Below are experts of layer 4 (counted from 0) of a mixture-of-experts language model. Rows are named router (the router's row for the expert), gate (a neuron's input weights, with its number), up (a neuron's input weights, with its number), down (a neuron's output weights, with its number) and show model dimensions 0-127. Each number is 500 + 50 x the weight over its row's rms, rounded and kept within 0 to 999. Numbers have three digits each.
After each expert's rows: a language model's description of what the expert responds to; "comes after" lists some tokens at least twice as common just before its tokens as in all text. This comes from a sample of Wikipedia text that the model never trained on. Tokens count by the router's weight.

# expert 16
router:473541474531507448487536452444563481441514560591561529645531571523438493435418432482448494509505433495552526459472535515514435491508551465538399499519443394524489490444457444417533551467459556500455521493515528559439454453501411501534458403438497550427494583604577424474408549541441564521561569519561471456512451531434498531500447473506496458498469474531574487547568477455552403521549
gate2:450500624503488405380516487526530472465487461528510509441471446501503518531487515496590383471464434510422478535503511560478514530534483453489471522457544469499584489528554385493452517486459531406502511529486445508463567410522577483426466463567545572538565497500477501465389488527526558480492580588458495456542574366511544467526600511412568601485573494576529527457485465444526534456525
up2:522484495458507520443490460473575503465454568548469534430462484485473472509365493523614410507545519549428498541452459560596567486480465611468455475428504464544602510516485510427483520613449584466508499526451474627483512395523554499517500488442549549495546478500532454556451438531550463565453552574488486419512543434519522509513669476430544508518577551519532522484523465494457546496511
down2:517526429464525554578494506471539445482420585585563453529575601426500516456515477482541424461548512541454511540519504469434440432485542520456481587555434514512495458557512409543448505554532491457494485511464476592468538537459564539466471467536598460494499562561536450582494474488535459509468516473501462358497500583617483410488402500450456570533560571479436503436548476502432554550589
Description: List dashes and table pipes at the very start of a line, such as "- Aloha from Hawaii" or "| Edmonton CMA".
comes after: "\n", "\n\n", "\n ", "  ", " Win", "\n   "

# expert 29
router:487436497540507479479461441463467437546550558518565415507610609480596442536429499541477562559529538457450523477477545421594517534461451477578413471520441546546480455413408447576498534472423485472464502551434510565482492546406508431481428431442531544443442550582520473396547544469523469443496534524407475563432453479469439511592458577510541474490480539489558507486457474503518469512468
gate0:526533514502414529481523449597529459518543497394576446518519496517488502487556392495487401478513520502484341427526449483501533515567480464609406510538503559558446589516441527550453537500506554520486509400447539434463554432458504441493465515472530495449498589514540465512565353488510516524484596442484529427499468517463533511453500564538448494541489628500506503521464455379518499464520
up0:509579501491466567470549570566499535543478482454466549541502476535425521480520515473477490502477619557500417472497461483535500580521458505615544471496514542525464588581484464508469519427465545555445470523424649455426476536483443451542477516427379493536607526552491605452574441533477529551531520423524551497508520466461517559441461515524526546516405576541568485540450539443480587406517
down0:563483408506522525486511512416497477555545549592504491586503534528554523561441602562478599465485474520494586475483539452501370470516510486519542478413503494516548450493491515456507469507580422454538499539431462640468541458553577538448576464518493541476558457516477549541396537449531544479440470565546427448503442478534519526573495429403475504494499463434519597470549571576573434508552
Description: Line breaks and paragraph breaks after sentences or table rows, and = signs opening section headings such as ==Bibliography.
comes after: ".", "\n\n", " |", "=", ")", " ="

# expert 11
router:454512460545460563523476499439483545531566537513513422604589476525423578447487502564453553578535457553592459572484563479461492488514603434521438495504578398525535437441561563510510484466573486602469457499495570534466473536499513557569510419448542440454453504542537427469507492508446433568381427533472558476572503443533541463509437496455492470544457454480505506474582467478533619536548
gate0:469540555376498448581517432534534461575464469427510542410502499590522533539489461485508555525523428496474520525536497466412571460478557507510508579462458550415487442422534490503449456546464505428537467462538384444492429510495473536443521462497523507401462528456469462473484526499552555462507577585524477429575496600516536537519572553511589588536515623544581512497401571487481451474558
up0:476473425483471605547476405529542369524507458440621510501455529501438534560542450521427515531475521453457487436414527543431442472591459454439558534483523464464553490522502487508526544462458507463440481502418600456572473588592476540435478448438474509504426429550483486529504503474527558524597545554576491518598578488482472554474458511480549488443423594497508529432472527565546549434495
down0:513543559503443487477530465522425481519369431546556510528571397529609562499450455616467522496483495502480562456406442440532506580546470469510550516545497518555491490481507442455463515526504602546482466536443553519518517619468474509522582619517473549544582542469467466567459498458484638583508472440491560530442497502446557463422531505486597537508522503509601509524441469433466531501483
Description: Numbers and digit pieces in tables and statistics, such as 101,030 and 400 kg, plus first pieces of capitalized names and articles.
comes after: ",", " |", ".", " (", ":", " and"

# expert 13
router:448516464539466556521479502435478540543553540514511417612586469528418583451493508562451554571541463539602460561489552481452493487518601439527446494513581396529538435447563565506500491469581501601464456496497574539478476544500515560568507416458548444456446500533534428485502484498446438567375442538482559472579504440527541463510425499464482484543462456468515513478582472481544619532546
gate0:484543559403493477575492538514411457453564413522441571484404584431582597497520407474557466526444512459413525555429510551565516584503585534475492488498560433507497524482482475540497455566500535474492526490505568539512420510504526528502401494551478569585519537458448480523488387487593564460395619491530502433453497459503493578445545460450450487441525436526525470551449483526493445472485
up0:537529523546471496399483473476490476542578455524524530504470501572489529461470484551516466527510511498468497518416487490535555492557418500461454552524487559299509520519541479475578494547522438440463560527444520511527539377493438422440538506530499498488458518478394526422650471453483506471479548431532437429445543488430497533583511531571528606505503491587534484385518484498387538482504
down0:508538608539468521467512489465508522444545452549493503489406555581490431508510462523588491517414463524464557553455449401532523507528531500526550410547554429475450503533395460500416562431381498467409418551579490446478485569484568558477522454513498492526429590429463492491518531539458542478514458478533495546420575487429548516514438498579569531566539445580600458508560444480456541452467
Description: Table cell entries and name parts in lists and tables, such as first names (David, Mike), numbers, percent signs, Jr, Inc.
comes after: " |", " the", ".", "|", ":", "{"

# expert 27
router:425497563513437608564498533484443523436503483426429475475525577486452464452557457538592473515577536569447540452501451496409491522558476568413457581538540571529522571534500635524522518526544524516490499570432455381482413617484548509490472437622508517531506514488426465528526458506499514488579520504504510461498421486485545476469511441553512520479489627456457552539458512494563545481413
gate0:511478527475486468566539525590500471532552513523483427473510549508476510569510550495495399579513546543462481535439545472567570497513608589495477514431523536527364467457502544484526540529543478521555598463554446482525464539537477513487370450440475580476501491436557434526494502436515532380598470526569401480503422482546489495568438619512547457544478561462506451563501448503528516621496
up0:599593521552558517503500374555516393481441594440482539441506515475586517476539516528502495384538481546515563538533425496569530535519439457510432513509463580434462456475461493553520409542487480532486551500570370447514419497525503418485492519492469497495424591472504566608571505479512480527532547514513470508496365498503545528439538574447474511539509525566405482503492467508481479600545
down0:465417459466464513491486589447543502487496452468418511517544496474436453480502519487547553586507514538538420531379525473447528569448491464467554514477457350414543491470596458459509519509543456484517572518509451585438542499473478526457567433526438591473491445381482431463502492375479451450482485482573544434523428470508517402501513501505496564522448577429493493512552465510444607587515
Description: Function words in running prose such as that, which, most, one, two, his, other, few, often after the, of or among.
comes after: "'", " the", ",", " for", " of", " with"

# expert 0
router:448510464536458557531488494431484556529557545519521439613590464529426590446494506567455557584532461542593461561491564485456499491515601434534453494504578413519548438444567563498502488481580485594470453496497579531460468541500509548578510413451540439459447505531536430482504494508439430560379429541479556483571502450527540464513425508455496486538466457475507505469588472473545620536544
gate0:492512480512522429549521487541517518500458469442491358423482582489476458554436503524553385482406535460456537471473466391538448544468499542481540485524506506455475470510475488464478482514468481448450543505511495501501519463429459505536487453500578523572444582489389465575523492474535559553650478535452414492502567560429476420474580542593465395420547599535509522468441520570525499418562
up0:540520541477505586504480543494521423539457493442514566531448478494480573471560563498477600571451540488462473388476506423458547433505521523470477488506537507481550482518540578530500577539521448392523442528381507471446525543397569497445493504487443488511569507557446413475564476524470562527410465530554521550471523521503643549515497501627502640544518473541549503531424533485521559469588
down0:487477464556398525454482434568456534410475484472544485484576446513531381527525502497544500488541557644496430539523445427520489596507439438427529494547497536479529556491466461530485478466467521558581461475549520498546474466622467482508403539583581397534537521591514400488439554503466520589473572538466490428528607496496478457539493487534401478500503528487531485483476454429471477472409
Description: Numerals, years and capitalized name starts inside tables and lists, such as 400, 2014, Liverpool; also some Thai script characters.
comes after: " (", " |", "–", ",", ".", "\n\n"

# expert 22
router:463461494562554546528546446461520529519554450499429498555516498415575462489565557541607469599491521486427519581479547472549428548501449442557412475512555504455458486430560506640562476479472505589492450484459483420470507583500451559532491427517508435464551564541509505434428625443462454453434416471457481471572461495491436481557531533470549502553478478550532450447604473468493578484500
gate0:448504551505530560524444552483498527499479538472423469493491559453502498564570522458483433620412434495444544425537436447504454461480462434516402429467572511461519516498447570450456573541457550578483505548533545549490441472499472493538594524600375479516531582400514463531520471488499496561512517523413530575546452526503552486416514495525403581517465471496355477523498562473557416489518
up0:459470568470512537572368534560477545497507565448453485478544515424511488520530557453508497624385510503518551558530406447499443464486435461503462528474551490484430524440510503426428547532420509570525531564512465565462496505520482418472576521519374506532496467425521439594530409439541522519517508558386496598514412529502511473479524498510453509477502454437377482467492602490544450495484
down0:480534524424582520426437389425500450508530418499566512513457465551471488436391494397490488388450549433563559508423541448506501553562483634435493494469553497568524480442522445545459502496469455463452441476477448530446520416485571567543480474474445509479526424486529394500459468532511536491554453489550503455502511442521487589445474492412523400428444517511591413514537510540509458524503
Description: Equals signs closing section headings such as "= 2008 Ýokary Liga =", plus opening parentheses and numbers starting table cells.
comes after: "=", " =", " |", ";", "^", "_"

# expert 24
router:448513457542451565529490491434481559531564544510514423605591470523424587451504511564449556578540466540601457560485543486460504500507606430528445498509572403520553444445580561501513496476577486600468452495497571526446464524500514546564507416442539443466456512532542430481498494508445433569377442539474560490568502438527521456518444503453498485539462455468504515476589466475530623536546
gate0:495544494478573508527552509542467438512499423500551568484528539535520519596514424403492470574544537404507595502483425456408442425486490431473554545548476487433478531515488433404473436405453503473524573520459418486535457503535474572409496612510510532430517611479445553481584503540398396586567451576494473484505532550518480494463502469505481474469510504483415472494391487448502529512487
up0:488430565450488497512476413455497492594426431449539554523479587515417402410495409514485490500561400494512536511487568549462554480521559396450460437622476564549508493417484584455463451535525476463464434584501481503587478493522462566454474571498457492463460532594550461502466444516591529481462483429477500468552496566485551570543487470443499491532503582494442509397482570578515475501549
down0:452512474515490460513513387565561521521493476549548523399534566529472500411475464458457564515469482503531497384542542425469432557529456575560442434443423562538458566479468543496507486436579588533518465506521492513506569495521494525544533422426446471611433486509446470547467521513480547407523466563483454531419545400474503548479491484437546511545536391512496479528465499560517371625523
Description: The word and before the final list item, pipe separators ending table rows of numbers, and some taxonomy or genre word starts.
comes after: " |", "|", " a", " 0", " $", "\""

# expert 12
router:524520505452526568413603561429438458540420461465478525526458466477493543465464497472476482545461482536501439534495495415470387395555426560501558521479467523478572453446469394516512571502563430583500488512483400592418422534525433566519510436416518454521447495537497464548432454522471479573378482501555552539495497511609526493515431484458551471506436474495476379494533474534534557521477
gate0:423593530483431477496561527464456430537449463491548546430549485462521503480497499547552430533503561457485434556442538420527386519463415488524533506570401574554525428476521413592557379507371425464487512536421532492550536519524459470510465490514593475497483451490404492518588549547512477553533504431541598497471471546470481494490565437494542435549494565578489470484572444527530541467500
up0:493577537472419521489431524543480465532434532451572455400554544522563452514379487515479437481525499539476436540506606440492421581404518487514515429540564530562542476441488500555570442533408465490534442548437521492565556556551495487488433518527561495440511505523432499495514560591458629555525510438466520433470438459543479450460504452572427462579415518560424482549518453523456481457473
down0:619425474554543468457589497422507491522438692459525489428466429521515474542414470517476568421534476463504519580492504426482505477498555534386521513468492513571553531468498523457428505421522481576503452561490525476476487472476460525491598512593501497495543480486593524463435449410468523546470510423528474451530394440418539527565542502485548455513446505521481537583535514537553579455519
Description: Byte pieces of Chinese, Japanese, Korean, Thai and Greek text after English glosses, plus some short Latin word starts like j, hor.
comes after: "–", " (", "-", " the", " ", " a"

# expert 14
router:540515516451553602427511546491426483411523521459611464517497610508482541489512499551453506505497624407431496533433336513471501538559512533556501524567581552501427483420410534522467520503481508546600584562549540459522538463508450440473493474517523432561524526506522413510527517405466508526482431440461550450475498490497559515444430472461511484543474614521424589493514541501548520500479
gate0:453513443396492546405354475537469488479458402507504553438534524466538512493441487396485467404458465459558475499435441553492542469503446576503499420549534581551480524541495517491407593472408556530536533477495427460495479540521530465551532483567410584465477454523520443573552507596451451485448544536463497479528567527508476486566470556468398532469503438552575489543499508412568531524436
up0:405477488412581488429422496461539498528442409502499550470556653481465552438500522446412456478526436452523501536445487527471534503487444519523536461517526565547518448539502523483438539454421621528554451506492495501595486558539552415551579501509418610482442458463573472612494490540480424529433512553506457519575573507488459492475488501453401554492528459534557591540521466481557494534473
down0:490506515440540493432456540531434459495644522563516523402558536512454492528514438570502492571501515498545538502545450562447472408450505495558457453554509568501528517576479546465552435557466419506504452410509526524474476505415528570553564463491627465446616460470520489482510459452486476556524561489528442508450501473510448521559423475480502354538429500429441493501416419578526533481407
Description: Past participles and verbs after was, he, to in biographies and event reports, such as held, released, recorded, won.
comes after: " was", " to", " and", " were", " he", " is"

# expert 23
router:463452481571450558514599581443477491472506462517417566524549554542483454472545537487536528423481541533478432520486441563417517517514517535570523500438584539465522535487411569557483508528458530519585494534547441468494396578441586524495502447557560487575427569623466513529542433487426491533398535542456575432486539511594530461529473529499422559462435594509427518484523451486531547472438
gate0:527550457509413432544499505498507471505484537539475610566531480480536525556508420478449428439558520590426440469470392462490548556474476523518503536488485461441570424539431535453475463494586443480580566478510460519524487465500433504410462473489460475571452522616566508478522434511417593518543560545483649521506574506469448504493549442557584515488590536431413470569494471482551537520451
up0:466521524454416533445495518536510416514521498531394421353526509424513497533414491421439523448562550421512451531574474497469477529550572514548553528428505485520497501534484405469506495510623454401579509483508515496471483507515417621521476462457629534493458449489514442486476540490528578471424564462536382439461557483454527525577452493510492497612551542546570512506535504483486512494506
down0:483527456478405506483569548563478388461546522554426497465459531570554501585478521551545522496486578526531462467513432553572536532490505534568496560555462410507521453559561543521513493455479565530601494504450488544500454423471494556513454528536485483543500471526566468583480378524448501539479563591562571491460563492417545438409464498624558514621410524583517530570530513471501490553527
Description: Subject and object pronouns and modal or negation words in narrative prose, such as he, it, she, him, not, would.
comes after: ".", ",", " that", " and", " where", " but"